Below are experts of layer 6 (counted from 0) of a mixture-of-experts language model. Rows are named router (the router's row for the expert) and show model dimensions 64-95. Each number is 128 + 32 x the weight over its row's rms, rounded and kept within 0 to 255. Numbers have three digits each.
After each expert's rows: a language model's description of what the expert responds to; "mostly gets" lists some tokens that are sent to it at least half of the time. This comes from a sample of Wikipedia text that the model never trained on.

# expert 2
router:175124141108158132130131160149114132098118130115171131109132100088096076130076101101059147124117
Description: Nationality, national and scope adjectives before a noun, often after "the", such as American, British, Indian, former, local.
mostly gets: " American", " British", " national", " former", " French", " local"

# expert 17
router:135134176060160109125096175162108160076171127159187133073174097049085131099073139116112169160086
Description: Second words of proper names for streets, stations, stadiums, teams and events, such as Street, Avenue, Railway, Station, tick.
mostly gets: " Stadium", " Line", " Avenue", " Railway", " Cemeter", " Racing"

# expert 26
router:170150146144184158179106126115086137094145112170180156108175118094102136079106111151090198171149
Description: Cardinal and ordinal number words after a or the, such as two, three, first, second, final, often in sports seasons or rounds.
mostly gets: " two", " three", " one", " first", " second", " four"

# expert 20
router:191093195095184162207085127129107127138153154157113123098145126132131055089111141113128180164110
Description: Opening pieces of words beginning with p or common Latin prefixes, such as ip in bipolar, rep, disc, comp, and table-header starts.
mostly gets: " acc", "ip", "==S", " comp", "-p", "==P"

# expert 31
router:121134140146172160182105165139148133136171157164133184125172087136071123125104161145117170133100
Description: Nouns for creative works and occupations, including agent suffixes, in biographies and music credits, such as film, song, director, artist, guitar, publ-isher.
mostly gets: " song", " film", " director", " music", " politician", " coach"

# expert 28
router:104161143094111130174131107190114159090167164176157117082173091105154121098090106123103154151093
Description: Compass words and place nouns after in or the, such as north, south, east, west, area, town, home, city.
mostly gets: " north", " south", " west", " east", " area", " areas"

# expert 10
router:104088154081150098110139111184129162141170146183170160102151110099121066126035089103113156156107
Description: Nouns naming countries, states and institutions, often after in or of, such as United States, China, of India, University, County, League.
mostly gets: " United States", " University", " government", " League", " New York", " China"

# expert 29
router:114144146100144139147142175176161143103165151143105149095135058109101112148083128129090185178119
Description: Verb stems after to, was or is, awaiting an -ed or -ing ending, such as implement, offer, perform, develop.
mostly gets: " perform", " add", " allow", " follow", " find", " develop"

# expert 15
router:172188156100146122165140179114156181135142184143157161101175083116070133114117141109104163137104
Description: Opening pieces of concrete nouns and adjectives in descriptive text on animals, plants and objects, such as wood, bird, kil, pan, dark.
mostly gets: " wood", " lay", " mon", " sit", " ant", " bird"